{
  "d_expert": 64,
  "activation": "squared_relu",
  "positions": "rope",
  "parallel_block": false,
  "init_std_down": 0.0,
  "warmup_steps": 127,
  "decay_fraction": 0.947,
  "final_lr_fraction": 0.0,
  "doc_mask": true
}
Below are experts of layer 7 (counted from 0) of a mixture-of-experts language model. Rows are named router (the router's row for the expert), down (a neuron's output weights, with its number) and show model dimensions 0-255. Each number is 128 + 32 x the weight over its row's rms, rounded and kept within 0 to 255.
After each expert's rows: a language model's description of what the expert responds to. This comes from a sample of Wikipedia text that the model never trained on.

# expert 8
router [141 101 135 104 140 116 160 144 121 147 177 156 171 118 145 128 158  72 157  66  95 128 132  62 119  96  79 154 126  92 147  80 133 123 140 131  91 122 103  82 145 112  99 125  91 178 188  70 117 162  91 128 129 163 123 102 162 157 161 178 158  92 174 144 165 174 147 106 101 153 116 146 113 146 120 105 137 101  94 173  84  97 132 146 132 130 164 127 124 154 136 132 139 122 143 146 177 129 135  90  87 198 154 160 156 143 114  96  58 153 128 111 117 149 160 100 156 113 121 171 143  62 172  69  53  73 133 124 110  82 107 115 142  77 135  56 142  79 111 165 135 176 120  83 118 124 148 128 143 144 105 169 144 124 149  96 154 178 123 152  86 120 101 102 177 155 151 108 136 153 119 108 112  95 160 175 200 173 140 188 129 163 129  77  94 163 121  99 169  75  95 162 193 181 177 169 100 142  69 103 151  74 157 153 131 127  75 164 156 120 130 193 142 117 127 127 159 157 119 122 111 100 109 196 124 105 127 137 160 154  97 150 124 119  98 111 170  80 125 140  46 147 117 161 128 144  78 171 211 103  86 119 105 113 131 160]
down0 [114 103 169 157 158 122 146 137 157 131 147 167 171 114 108 221 103 146 114 174 154 151 173 107 158 130 153 136 110 150 152 121 141 142 148 100  89 157 108 119 103 145 140 187 110 140  74 141 175  95 144  92  87 155 203 104 131 143 177 138 127  91  58  97  88 160 193 151 129  76 105 134  97  91 116 139 100 139 155 161 113 171 144 155 118 133 142  76  81 119 111 114 104 125 151 114 140 220 109  32 117 121 149 159 171 181  94  97 110 110 141 179 125  36 113 161 145 124 122 123  79 156 146 134 102 172 118 149 128 129 108 130  57 119 111 102 158 115 139 103 117 143 135 159 150 149 113  81  80 119 165 105 127  99  98 112  97 132  95 103 100 112 124 102 127  91 160 140 181 116 131 127 142 134 141 174  40 120 159 163 127 124 140 122  97 135 102 136 115 126  85 182 157 128 112 162 143 158 173 169 173 111 164 120  69 104 120  70  64 136 123  97 123 151 136 150 168 165 146 152 131  97 142 162 113 184 207 113  97 142 129 160  97  77  72  48  96 107 143  99 122 108  77 150 142 153 143 103 154  93 144  92 220 131 150 154]
It responds to: Clause-ending commas

# expert 43
router [147 161 171 108  87 101 187  77 127 136 114  94  28 156 126 193 143 165 126  95 133 106 141 146  87 133  96 174 141 104  71 129 135 115 131 150 148 167  82 172  66 158 112  90  97  72 138 144 128 122 117  87  83  81  91 162 143 112 148 122 121 147 131 103  92  93 117 152 150 138 169 147  99 210 136 165  85 133 141 155 119 148 144 133 169 105  93 136 134 155 130 165 130  88 128 105 205 171 117 104 117 166  80  78  68  90 133 167  90 167 117 165 142 112  61 155  92 157 127  83 162 171  70 175 111 201 154 114 128 120 142 105 184 127 123 181 174 156 151  90 136 110  65 148 104 127  74 113 120 138 163 142 176 167 174 105 131 174 154  96  69 146 108 156  91 142  99 109 148 155 159 142 155 123 153 130 120 175 123  80 160 147 139 129 125 111 157 146 111 104 158  99 108 137 124 105 150 135 177 100  56 121 141 154 130  97 123  83 175 128 141  79 132 193 192  74 155 111 125 114 122 179 157 111 102 187 125  74 140  98  89 138  79 142 118 151  74 159 136 126  97  88 127 141 141 101 130 171 138 173  90 136 140  96 138 146]
down1 [140 150 180 150 129 114 144 174 125 136  94 132 138 195 108 134 163 149 150 150 173 111 139 107 156 106  98 125 119 101 206 140 152 146 179 104 141 137 162 158 155 149  85 105 198  71 125 153 138 144 127 141  60 145 126 120 144  90 129  94 168  83 130 112 136  87  98 120  92 119 187  42 151 143  69 140  73  79 104 139 139 103 162 158 133  80 117 133 124 132 160 187 128 117 158 121  85 144 137 130 145 124 101  95 104  84 102  94 173 167 141 187 132 127  72  98 110 181 128 176 189 127 137 131 110 186  96  76 147 150 122  92  74 101 176 129 109 189 106 140 150 152  87 131 151 113 160  86 128 132  98 189 203 178 149 174 126 144 147 112 122 151 109 137 112 141 149 140 130 181 143 157  91 151 136 112  69 101 171 126 119 137  90 121 101 138 142 123 182 129 145  96  95 139 122  91 231 101 182  70 117 120 161 101  97 143  75  81  87 113 156  57 120 137 143 121 135 130 105  98 102 103 118  91 102 101 111  59 130 144 165 112  35 113 136 135 134 135 124 133 135 137 115  76 149 149 150 127 103 114 154 196 161 140 191 149]
It responds to: Word-start fragments

# expert 16
router [155 196 176 148 147 139 198 124 126 197 120 130 127 131 129 173 153  93 128 106 131 175 136  94 120 133 110 111 153 136  91 164 149 115 124 139 120 162 127 124  85 143  99 107  96 173 145 161 192 156  95  74  67  64 160 143 178 104 175 124 153 164 120 145  76 143 130 172 111 134 118  92  95 133 148  80 111 179 132 162 124 116 184  94 143 136 164  77 150  93 100 107 182 138 101 101  76  94 143 135 142 123  62 133 105 106 178 132 143 141 121 168  74 120 105 123 162 109 140 109 155 160 124 152 167 141 184 114 142 154 109 105  97 130 114 145 163 133 204 186 171 125  98 187 179  81  62 172 128 153 115 152 157 125 140 107 182 132 143 140 107 147 169 135 102 116 166  97 123 128 127  89 112 172  79  85 147 163 141 152 104 148  95 122 103  55 141  78  44 180 134 142 160 147 162 119 116 149 100 109 127 119  96  95  84 174 169 137 115 184 160 136 109  91 109 135 100 151 122 108 161 175 149 120 192 175 110 142 195 156 154 157  82  97 167 190 128 175  92 162 181  83 150 124 165  83 117 136 118 139 147 110 189 117 133 124]
down0 [129  94 139 112 190  99  97 148 123 156 110 162 145 100 152 151 130 126 160 146 104 113 160 214 141 117 136  59 150 129  52 162 107  86 146 131 135 127 150 122 180 103  96 124 170 114 134 138  49  93 151 134 102  96 173 163 115 143  85 148  69 129 149 130 125 111 118 133 148 169 153 149  93 113 158 117 114  80 125 143 173  99 101 118  88 124 162 108 105 150 102 131 154 130 171 145 149  77  96 131  91 131 134 170 122  93 139 184  93 114  91 150 138 191 121 163 162  91  91 151 144 131  56 181  88 138 121 155  95 162 124 132 149 170 110 191 196 102 157 128 160 121 149 135 132 113 112  89 120 150 179  95 205 162 167 207  61 196  63 165 143 156 110 115  83 155  90 150 133 142 123 115 128 135  69 120  72 119 165 151 143  93  86 179 136 149 136 123 153 118 127  51 185 178 159 101 114 148 132  89 189 101 123 180 139  98 145  78 104 107 123 124 129 207 119 128 136 135 110 156  95 123 173 134 106 120  89 138 208 120 122 132 192 135 142 159 106 110  95 108 117 154 111  89 162 154 110 129 135 135 171 134 134  79  78  96]
It responds to: Table numbers and headers

# expert 34
router [155 100 115 150 148 106 147  90 202 172 105 166 156 139 106 162 112 204 180  98 146 125 101 181  59  99 152 180  87 160 119 127 151  64  60 158 201  84 107 102 134 125  86 133 194 104 113  95 128 129  75 117 148 113 122 123 115 141 136  78  92 118 130  97 159 151 158  86 160 100 129 176 109 111 131 109  96 139 119  97 147 142 135 161 167 110 131  97 133 144 190 158 112 103  97 114 134 124 168  93 102  97 163 179 131  94 161 113 136  72 114  91 117 120 108 185 105  92 166 131 138 176 114 122 136 119  75 117 132  93 136 152 124 120 159 121 165  83 142 123 165  56  88 163 116 132 121 128 129 101 151 134 137  90  77 138 130 126 102 168 175 100 117 157 199 151  95 153 112 128 151 127 127  99 166 147 130  68  81 141 120 138 125 146 151 149 137 142 184 122 147 136 150 113 143 130 155 157 103 125 146 119 158 171 141  79 137 157 144 185 186 112 143 164 110 191 160  79  94 159  92  85  88 154 139  91 158 135  71 114  99  74 210 109 198  80  88 181 123 107 120 143 140 116  75 111 100 168 120  74  66  93 172 172  78 110]
down0 [ 96 166 213  89 103 142  93 104 125 131 132 119 159 118 171  82 141 126 128 122 103  83  85 167 122 138 135 116  89 132 124  95  87 157 124 112 181  95 133 131 145 132  81 179 128 137 130 189 114  64 199 166 159 105 123 128 154  99 128 144 123 154 143 128 130 131 180 112  76 139  93 163 144  83 191 111 109 106 159 118 127 201 116 176  85 131 111 152 133 131 125 155 132  88 134 157 121 121 155 186 137 168 138 133  92 112 128 107 100 119  74 165 126 165 105 152 167 127 115 105  47 175 146 121  98 110 154 134  93 158 114 114 154 137 161 145 148 107 134 136 105 131 139 155 118 171  67 154  76 112 144 118 100 113  80 109 137  94  62 141 123 140 119 134  37 102  67  90 120 171 148 149 142 155  62  66 155 129  95  79 118 118 161 177 105 103 130 113 131 194 128 106 111 125 167 176 183 116 116 131 177 141 195 174 136  66 118 117 138 153 113 101 189 163 144 198 149 158 110 112 113 192  73 139  97 154 100 123 143 141 181 153 101  95 175 147 120  96 186 128 186 132 122  44 112 163 129 181 108 171 171 117 152 112 118 119]
It responds to: Institution name heads

# expert 0
router [ 80 127 124 108  58 132 155  96 165 119 111 158 119 150  88 141 116 107  72  66 103 141 137 181 161 196 152 103  81 153 114 116 131 173  55 196 122  49 102 118 169 165 103 142 162 122 126 179 153  68 168 151 135 175 123 138 150  82 112 162 145  99 142 157 112 138  98 130 115 162 120 162  94 139 179 128 140  99 102 180 102  95  76 125 101 147 129 134 140 191 172 163 119 146 150 162 122 146 114 130 140 143 160 164 126 152 164 112  60 158  96 138 101 104 169 119 154 107  98 135  97 106  92  87 141 128 104 146  85 116 109  92 106 103 103  68 137  64 101 157  98 185 128 120 150 151 105 116 140 149  93 134 117 107 138 179 130 141 113 171 123 118 109 143 113 164  24 154 167 150 121 143 119  67 130 104 142 151  65  92 115 142  47 181  87 153 145 140 160 133  84  82 157 165 202 133 119 103 106 142 148  73 127 120 126 151  87 119 140 202  89 159 154 164 128 158 126 133 207 115 108  71 142 155 109 127  94 140 149 112 130 110 186 111 191 123 146  96 128  86  99 180 123  82 125 133 112 143 149 120 180 111  86 137  94 149]
down0 [157 134 143  70 133  90 103  99 129 115 153 126 126 167  93 121 107  95 118 148 127 134  95 162 115 122 179 168 139 129  85 146 160 149 108 132 131 137 120 213 147 169 188 127 102 125 124 128 130 152  96  81 142 118 238 130 171 189 140  12 128 101 133 182 142 147 102  95 125 128 109 144 120 155 116 131 162 114 147 126 112 140 153  83 184  97 148 109 122 164 102 173  92  86 141 121 149 104 120 137  79 174  86 221 151 139 146 208 139 126 101  78  87 110 121 131 137 160  97 140 137 109  45 106 113  75  75  71 121  81 124 145 169  74 168 134  87 106 179  71 105 137 151 180 199 136 141 104 130 106 138 103 117 147  95 108 186 101 175 135 122  88 143  64 184 146 113 120  85  91 152 132 152 105  69 107  99 115 163 101 140 134 137 175 103 209 148 111 106 163  84 152 138 137 137 137 114 102 114 103 119 142  99 120 133 131 120 127 134 126 126 122 124 142 162 155 105 111 127  84 114 179  91  95  86 139 147 111 144 103 124 120 126 163 183 112  63 149  79  77  93 133 147  72 134  93 159 155 118 160  94  96 126 161  92 139]
It responds to: Determiners and social adjectives

# expert 42
router [129 144 181 209 170  84 180 141 127 176 124 114 108 111 131 113 101 179  95 169 160 156 172 155 139 109 182  92 110 189 100 148 151 162 157 123  54 139 126 150 109 102 123  79  61 113 125 150 117 104 184 147 132  89 155 153 150 115  97 114 110 128 109 178 207 143 163 101  95  89 107 126 115 147  99  83 105 186  95 160  52 172 149  37  95 129 115 121 127  63  95 107 139 112 134 106 129  78 148 207 164 132 105  96 160 107 104 147 141 128 176 135 185  79 113 121  72 162 104  95 104  85  88 164 138 159 116 106 149 136 171 129 105 117 114 200 161 154 108  67 120 134 139 106 129 166 113 124 137 137 138 124  87 140 134 127 152 184 140 138 168 149 145 102 100  40 144 108 101 158  82 166 117 161 120 107 186 167 188 155 155  94 111 154 126 126 142 152  90 162 163 131  86 159 135 104 125 155 152 105 120 115 138 115 103 139  87 198 138 113 123 110 124 133 170 121 111  81 104  47 101 151  94 121 158 128  77  78 141 152 138  99  81  94 143 129 103 132  96 129 165 125 159  88 147 173 159 146 122 162 124 160 147 148 162 147]
down1 [106 110 175  97 111 124 142 143  81 149 135 137  38 183 164 118  77 135 195 187 103 106 138 120  87  82 156 117 109 169  79  93 104  93  94 167 128 147  57 145 163 172 126 167 129 122  88 157 102  89 140 108 167 134 147 165 147 132 100 115 135  89 134 144 118 112 130 117 176  42 127 138 142 114 120 178 150 112 117 118 112 103 115 173 160  36 167 132 101 195 159 172 146 157 116 147  76  75 181  98 117  79 103 126 109 129  51 107 152 139 112 110 170  87 124 134 172 153 103 128 108 197 137 152 126 116 124 144 172 117 138 131 142 164 167 136 169 150 128 113 104 118 151 179 120 136 141 102 132 109 123 133 131 125 183 145 144 131 148 212 138  99 151 143 170 182 117 125 107 154  66  92 150 125 101  86 157 142 168 140  79 112 105 121 164  78 108 143 141 130  76 107 167 151  98 172 127 100 107 203 101 113 112 120 174 106 155 145 176 182 116  43 105 153 137 111 141 125 136 163 113  93 129 111 120  69 146 156 126 139  95 130 134 173 125 111 107 106 140 151  56 158 173 100 121 164  27 122 119 101 113 174 114 122 105 131]
It responds to: Name initial capitals

# expert 52
router [189 135 113 103  83 113 111  65 119 109 125 100 107  94 131 161 195 207 179 114 161 115 115 150  65 116  84 170 113 155 104 125 129  99  85 155 207 143 108  71 204 119 145 191 161 152 105 106 123 163 113 122 147 120 166  86 140 113 133 122 103 192  92 123 161 176 119 122 147 144 135 126  90 141 115 129 127  96 122 130 130 104 140 170 138 123 132 120 124 124 159 108 128  81 151 105 126 119 164  90 138 100 143 131  79 100 132  87 151  57 157 116 114 125 118 186 158 106 174 113 159  91 117 109 139 103 107 158 173 105 148  89 113  92  72 155 129 144 115 114 137  29 159 123 125  83  99 149 144 112 105  81 157 112 156 157 147 116  96  90 218 121 155 185 129  83 120 134 133 122  92  91 123 117 146 148 124  37 147 155 142 178 134 101 128 175 120 117 181 144 143 117 104 136 105 143 146 105 132 135 156 166 197 138 130 127 184 168 160 126 193 101 131 112 148 132 214 113 149 151  76  63 143 127 103 135 131 113 133 159 101  95 194 123 143 132 127 183  98 167  42 154 154 133 115 120 104 129 181  59 172  82 112 115 117 146]
down0 [ 94 158 148 135 139 151 119 116 187 153 150 103 124  88  80 127  80 143 127 135 127 229  94 123 118 107 147 155 156 134  85 142  84 152 136 133  93  95 173 135 104 131 127 120 159  86 110 113 179 186  67 129 136 146 191 140 151 106 131 114 211  82 137 151 153  63  98 137  79 103 121 149  96 191 149  74 102 139  87 122 125 110 106  91 122  36 190 168 156 141 130  88 183 112 131  74  91 130 120 141 120 115  67 129 113 157 139 146 199 105 112 127 146 142 139 145  43 150 131 149 135 133 102  83 139 142 122 149 147  95 102  81  73 158 160  95  87 127 205 180 177 125 139 118  81 107 136 101 157 150 168 113 164 138 131 130  94 156 142 127 163  77 191 120 114 139 112 156 135 176 142  96 167 123 110 185  95 168 117 123 151 152 132  94 101 152 161 218  90 157  88 108 132  82 113  88  92  93 154  65  81 187 142 152 125 101 198 107 190 139 134 113 172 126 136  78 110 146 126 107 138 126 110 116 144 154 130 117  64 131 111 133 153 104 128 131 128 157 134 189 144 146 105 103 103 137 109 120 134 116 119 179 134  84 127  99]
It responds to: Plural nouns and endings

# expert 5
router [139 152  89  63 141 181 109 144 117 184 127  82 104  72 123 114  99  76 105 140 112  93 185 123 134 130 167 145 117  78 146 160 151 124 167  86 180 209  67 155 147 142 176 149  85 144 132  94 149 138  84 147  82 184 110 156 175  91 138 143 107 137 111 156 151  96 139 131  80 153 139  92 103 137 112 184 149 182 137 121 114 118 164 129 114 143 168 121 109 100  76 143 132  98  86  92 141  93 133 182  74 125 140 114 129 123 161 158 159 107  88 162 117 152 176 123 178  89 173 169 168 128 119 136 108 173 208 162 141 171 144 183 103 148 139  90 164 121 184 114 121  78  98 174 161 133 110  86 195 109 101 103 111 113 141 114 175  59 126 164 124 140 101 162 157 111  68 157 103 100 115 111 104 112 105 109 131 166 139 121 167 100 109 139 121 118 136  95  61 111 129 117 125 172 131  96 152  61 122  70  67  92 120 155  63 110 166 154 151 130 126 138 131  94 116  60 139 121 119 147 147 109 106 177 158 102 105 153 169 169 112  70 101 132 128 117 127 139 114  96 129 139 132 179  78  72 160  82 137 121 162 128 100 137 167  43]
down7 [163 157 139 169 154 114 150 114 136 113 139 114 121 148 122 105 138 124 180 131 129 150 184 113 125 115  82 108 114 140 118  66  66 109 139 123 171 172 158 152 154  62 110 124  37 147 154 110 190  94 122  61  44 163  97 163 131 150 147 137 179 155  76 107 120 161 138 166  70 123 113 214 125 135 125 169 114 118 125  98 136 160 151 135  90 155 119 148 105 106 115 163  57 155 124  75 175 156 140 115  95 144  70  72  99 139 101  98 125  88 190 161 110 126  79 133  71 143 145 172 140 101 174 124 122 100 115 118 145 100 154 185 160 129 180 129 110 124 120 116 111  79 103 121 114 108 103 121 149  97 183 129 102 132  83 138 126 146 133  57 164 111 151 130 182 121 114 123  80  89 119  64 169 137 107  78  87 120 124 110  69 110 135 114 134  61 131 111 122 136  83 121  67 144  80 112 114 118 138 113 115 185 124 132 153 125  92 130 127 121 169  95 109  92 159 135 169 130  39 159  90 138 108 187 136 109 151 151 135 126 216 139  58 152 119 173 159 139  80  70 144 130 163 104 158 130 150 163  91 140 148 144 121 136 153  85]
It responds to: Word-initial prefix pieces

# expert 63
router [ 98 130 160 123 141 129 118 116 132 106 143 139  81 143 219  75 133  97  77 133 118 145 138 123 137  86 114 154  96  90 127 150 126 116  82 186 176  94 147 120 102 119 131 146  97  37 131 124 167 142 128  76 106 141 106 135 170 162 110 120 133  54 140 112  87  76 122 148  84 124 175  73 100 149 135 181  55  79 147 150  97  78  67 177 145 101 188 135 197 125 162 123 186  87 134 141 168 124 148 143 102 104 103 114 122 179  76 122 124 117 165 139 113 148 141 112  85 150 151 169 137 188 128 120 120 116 151 133 147  62 148  93 112 133 150  69 144 143 153 131 168 127 102 120  93  81 143 144 131 132 102 138  88  99  55 134  95  50 112 154 137 146 153  68 171 199  72 125 120 135 147  52 129 117 138 111  70 169 146  59 160 167 143 134 126  93 145 153 157 170 177 112 116  95 139  84 101 155 129  95 115 142  91 160 163 138 168 138 124 107 191 103 175 161 106 155 167 153 134 189 148  96 124 146  68  87 119 116 107 125  88 159 102 119 189 152 174 112 139 147 142 105 148 135 113 128 129 138 194 126 101 107 128 124 125 151]
down0 [169 105 111 128 112 151 137 103 144  85 115 154 115 193 130 141 179 100 114 104 130  65 122 168 139 137 151 114 111 147 180 167 175 144 110 197 160 149 145 186  42 156 138 138  98 104  92 129  94 153 124 129 133 114 138 126 124  94 129  95 145 156 149  81 112  69 101 138 166  86 127 172  63  96 133 116 161 149 169  44 129 141 117 140 100 171 123 152 122 119 106 133 167 137  97 131 163 100 108 162 126 174 173 148 144 135  87 135 101  87 123  72 105 159 125  87 173 113  62  97 128 179 185 129 110 119 148 159  78  89 179 217  96 105 166 196 145 122  94 129 143 150 135 152 210 201  83  90 155 111 140  86 131  95 157  87 116 166 148 184 144 121 169 164 139 161 105 126 121 124 171 151 113 151 166 111 184 165 108  69  90  96 165  91 120 141 140 106 101 148 201 133 105 130 166 131 114 155  64 160 170 111 104 190 144 125 142 145 115 145  79 120 179 117 125 190 137 125 102 133 114  97 102 120 115  74  94 122 107  90 175 189 142 136 148 119 146 129 140 146  99 125  95 139 175 144 166 150 145  85 125  89 122 169 152  99]
It responds to: Learned word stems

# expert 58
router [123 164 176 122 122 112  82 110 145 127 136  99 119  90 136 165 124  84 143 202 105 192 147 119  98  96 106 155 133 110 134 117 145 178 141 102 103 133 112  97 125 133 165 118  97 110 112 116 129 101 167 154 109 121 120 130 145  73  68 163 173 119 144 158 181 107 161 124 111 160  86 129  94 168 188 143 138 176 106 161  83 142 143  97 189 122 213  52 114 115 159  77 163 163 171 105 106  81 109 114 177 130 143  98 154 145 116 165 177 157 134 204 103 122 143 137 139 125  96 134 125 143  78 123 124 145  91 106  95  80 133 105 100 120  60 142 138 160 128 127 100 171 155 105 177 137 182  92 188 106 159 121 109  85 130 114 162  91 143 136 201 137 167  92 155 149 181  99 127  67 175 176  91 108  83 131 146 213 191 127 103 117 168 153 153 107 158 161  78 105 126 138  95 139 152 113 162 161  74 133 135  77  83 147 188 145 142 148  88  81 113 135 137 117 149 130 170 132 123 109  99 157 126 151 144 148 103  80 164 179 103 100 100 151 148 173 113 146 163 134 198 162 105  94  92 132  97 121 181 129 106 161 171  90 182 161]
down1 [135 112  79 133 123 152  91 105 144 149  99 131 179 121 118 112 113 109 113 180  96 125 148  70 140 134  98 151 104 111 131 169 143 123  96  67 162 111  55 141 107 156 120 131 149  95 136  72 139 111 143 141 119 153 107 174 101 141 199 115 179 162  42 137 148  87 103 120  83 135 182 119 133 163  35 136 105 152 152 137 118  66  93 132 111 136 177 119 113 145 129 102 112 117 128 167 159 118 143 156 115  86 182 140 155 113 173 123 128 214 102  88 105 168 121  92 100  99  72 126 167 110  55 148 167 169 117 183 167  83 164 143 142 178 112 100 182  95  99 115 147 161 119 146 127  74 117 188 140 121  71 126 116 111  88 136 140 112 125 101 160 119 151 189 130 131 130  96  80 160 125  57  77 160 170  76 115 137  89 130 116  78 106 135 159  78 119 143 133 149 116 148  74 211 154 136 116  94 166 180 139 136 167  83  83  91 160 101 149  89  98 138 152 154 123 100 158 192 130 131 124 134 151 111 127 163 130  93 120 118 106  84 120 159 128 160 165  99 202 111 132 104  75 109 170 106 102 111 133  89 169 102  98 109 188 125]
It responds to: Word-initial lowercase letters

# expert 41
router [152 167 100  96  97 140  58 115 139 132 121 157 153 178  73  67 140 126 154 171 123 179  91 205 112 183 184 106 131 112 100 108 140 182 117 223 145 109  66  78 139 125 104 160 173 125 165 165 148  54 127 101 130 188 135 131 150 135 150 159 154  94 137 136 120 165 110 148 144 177 102 123  96  83 183 118 122 110 125 169 106  95 127 141 142 126 132 142 146 197 115 133 143 133 122 150  91 161 121 137 118 124  98 111  97 116 145 111 140 142 172 106 112 157 157 122 171 106  84 127  98 139  65 129 131 117 126 136 105 160 132 127 112  73 126 122 136 105 141 137 113 163 160 147 118 170  82  76 138 124 146 121 149 158 123 129 127 134 134 162 110 112  35 180  90 129  53 203 155 150 147 119 147 133 139 115 119  59 112  71  99 112 137 174  66 161 116 115 161 183  89  98 121 139 175 130 103 100 138 156 180  80 149 188 157 152 141 105 162 186 112 137 156 130 150 142 159 154 189 125 105 116 123 170  80 118 100 156 161 112 149 116 199  79 163  68 180 114 116  65 112 159 118  49 186 117 117 154 128 125 146  88 137 133 140 129]
down0 [108 116 142 124  89 160 154  89  66 107 135 126 148  98  75 240 149 129 140 159 134 118 134 142  82  70 139  85 145 183  92 225 139  75 172 125 155  56 170 131 165 137 118 193 137  96 109 126 133 101 124 102 120  73 137 136 138 146  92 171 132 120 173  99 171 121 106  82 106 140 141  82 129 115 117 143 180  79 119  97 167 187 104 159 155 133 123 103 118 147 155  41  64 213  82 130 147 135 104 141 141 138 138  99 145 120 108 113 183 103 143 134 122 142  93 102 140 151 118 152 151 150 132  93 114 178 166 148 113 121 152 112 146 135 127 176 112 126 116 157 123 166 136  86 119 127 146  92 147  68 125  70 154 113 145 125 130 134 152 160 141 159 142  70 112 153 125  92  93 133  80 113 147 134 180 127 144 105 104  58 105 110  53 126 197 150  37 112 132 130 142 116 141 110  73 171 113 156 107  99 166 190 137  92 169 122  94 170 128  96 104 114 100 146 162 124  62  96 101 164 163 117 111 101 132 110 153  69 150 139 135 153 158 118 133 103 110 147 125 194 149 161 125 176 118 178 163 161 111 104 110 164 154 159 115 147]
It responds to: Quantifiers and noun modifiers

# expert 45
router [101 158 126  79 107 165 100 139 146 108 138 109 143 107 113  77  93 105 192 161 131  96 166  72 109 164 168  83 140  94 164  91 117 163 162  92 147 127 129 146 129  90 108 130 130 127 108 154 139 144 115 116 100 170  86 117 141 102 120 153 157 167  93 152 132 135  98  88 104 121 139 105 154  86 200  73 149  91 200  89 134 135 128  92 116 120  73 131 140 147  89  97 127  68  76 126 152 159  67 125 152 130 131 145  73 105 173  60 128 147 151 106 102  88 163 103 167 134 141 108  73 139  67 126 106 161 153 181  99 124  91 193 121 116 163 132 112 140 101 124 125 144 175 102 122 169 155 115 137  95 112 132  97  92 174  88  94 112 143 141  96  98  60 128 127  76 141 124 153 120 155 103 110  99 200  97 117 141  93 104 159 116  91 152 112 174  90 168 124 136  89 136 120  97 213 172  90  92 111 127  68 175 117 134 110 143 186 125 102 236 140 149 130 149 114 131 101 103  94 145 145 153 144 180  66 113  95 152  98 136 169  44  79 126  78 151 122 106 144 122 100 176 193 120 136 103 146  98 116 147 165 105 104  60 158 133]
down0 [101  99 145  85 129 156 170  97 120 108 146 141  80 113 197 126  84 110 114 142 157  83  86 163 110 129 162 161 117 191  77  98 113 110 154 133 105 174 157 144 130 113 135 129 124 106 169 100 212  84  89 104 143  34 161 140 123 174 156 152 161 137 122 123 129 152 133 104 104 212  89 167  92 214 127 137 106 175  63 157 129 129 139 129 144  87 101 153 124 144 105 129 149 157 128  88 109 140 118 153 139 102 120 165 132 137 105 139 134 109 124  95 155 101  73 112 183 107  94 114  97  83 127 179  94 132 184 140 101 114 147 178 141 137 104 140 209 155 115 122 189 182  99 112 100  98 148 156 132 115 128  73 134 129  70 126 132 139  56 110 134 181 135 100 126 127  93 127 131 140  60 178 136 147 115 155 133 104 137 153 123 128 114 122  99 132 125 165 174 122 116 164  99 135  97 124 144 158 132  99 189  73 139 149 146 101  87 141 121 127 108 146 126  87 160 164  97  84 121 121  72 111 131  69 171  33  94 169 136 124 106 157 120 117 136 165 122 117 108 122 138 171 183 150 176  53 170 197 138  65 139  85 120 106  88  75]
It responds to: Place and time prepositions

# expert 47
router [147 116 140 148 131 134 158 170 156 103 204  67 101 114 136 146 125  76  96 122 118 201 123 130 135  79 125  93 122 147  64 102 142 114  97 136 123 156 164 149 150 163  93 162 126 175 107 182  87 172 128 138 143  97 166 155 141 167 130 154 155 136 118 126 138 134 105 195  94  85  96 133  80  93 119 131  86 174 138  97 119 132 128 139  74 153 114  64 139 142 103 109  71 190 131 126 168 101 133 100 112  79  88  77 141 177 138 162 126 139 120 101 147 121  93 202 189 128 126 122 152 118 167 119 120 144  60 167 123 137  98 125  84 132 179 121  88 137  89 130 144 126 102 137 123 120 102 184 147  90 175 171 111 158 135 154 153  93 192 127 103  83 123 115 160 174 181  99  91 172  81 158 157 139 160 158 154  77 164 147 123 189 112 108 131 170 104  75  70 110 178 108 128 159 100 170 111 166 101 126 125  64 146  70 192  83 141 102 130 193  96 157 135 140 164 139  87 137 123 111 104 187 101  77 127 120 146 115 153 141 113 131  84 120 124 110  95  60 127 155 167 122 170  73 148 147 128  80 172 140 135 113 113 171  81  68]
down0 [131 176 123 100 179 134  79 170 136  85  95  93 136 126 138 150  63 101 115 123 132 107 165 132 102 105 142 138 134  99 117 159 168 131 129 121 109 128 116  91 108  74 111 136 105 116  96  92 140 129 185 129 160 146 147 137 139 106  28  98 147 107 145 157 139 109  92 102 216 131 120 126 135 171 114 107 143 102 134 145 140 123 175 141  98 123 119 120 106 158 144 114 160  85 117 102 182 115 158 166 121 114 137 139 169  87 132  84 187 151 129 153  73 125 148 100 137 104 145  78 104 162 106 136 156 153 120 141  97 150 113 123 172 182 173  58 131 128 183  69 140  93 163  75 143  83 147 147  93 159 146 118 107 119  98 188 121 173 129  90 125 145 128 141 169 169 221 163  82  81 117  81 113  73 127 108 113 142 147 130 159 179 184 162 114 179 113 138  98 157 184 139 120 155  97 142 114  73 119 163 126 144 129  69 140 109  93 174  82 139 128  61  72  76 168 116 114  72 150 142 191  98 182 172 152 147 126 124  92 107  73 163 120 117 146 152 144 217 170 165 118  88  48 132 150 144 114 153  77 155 127 108 125 111 165 152]
It responds to: Table row line breaks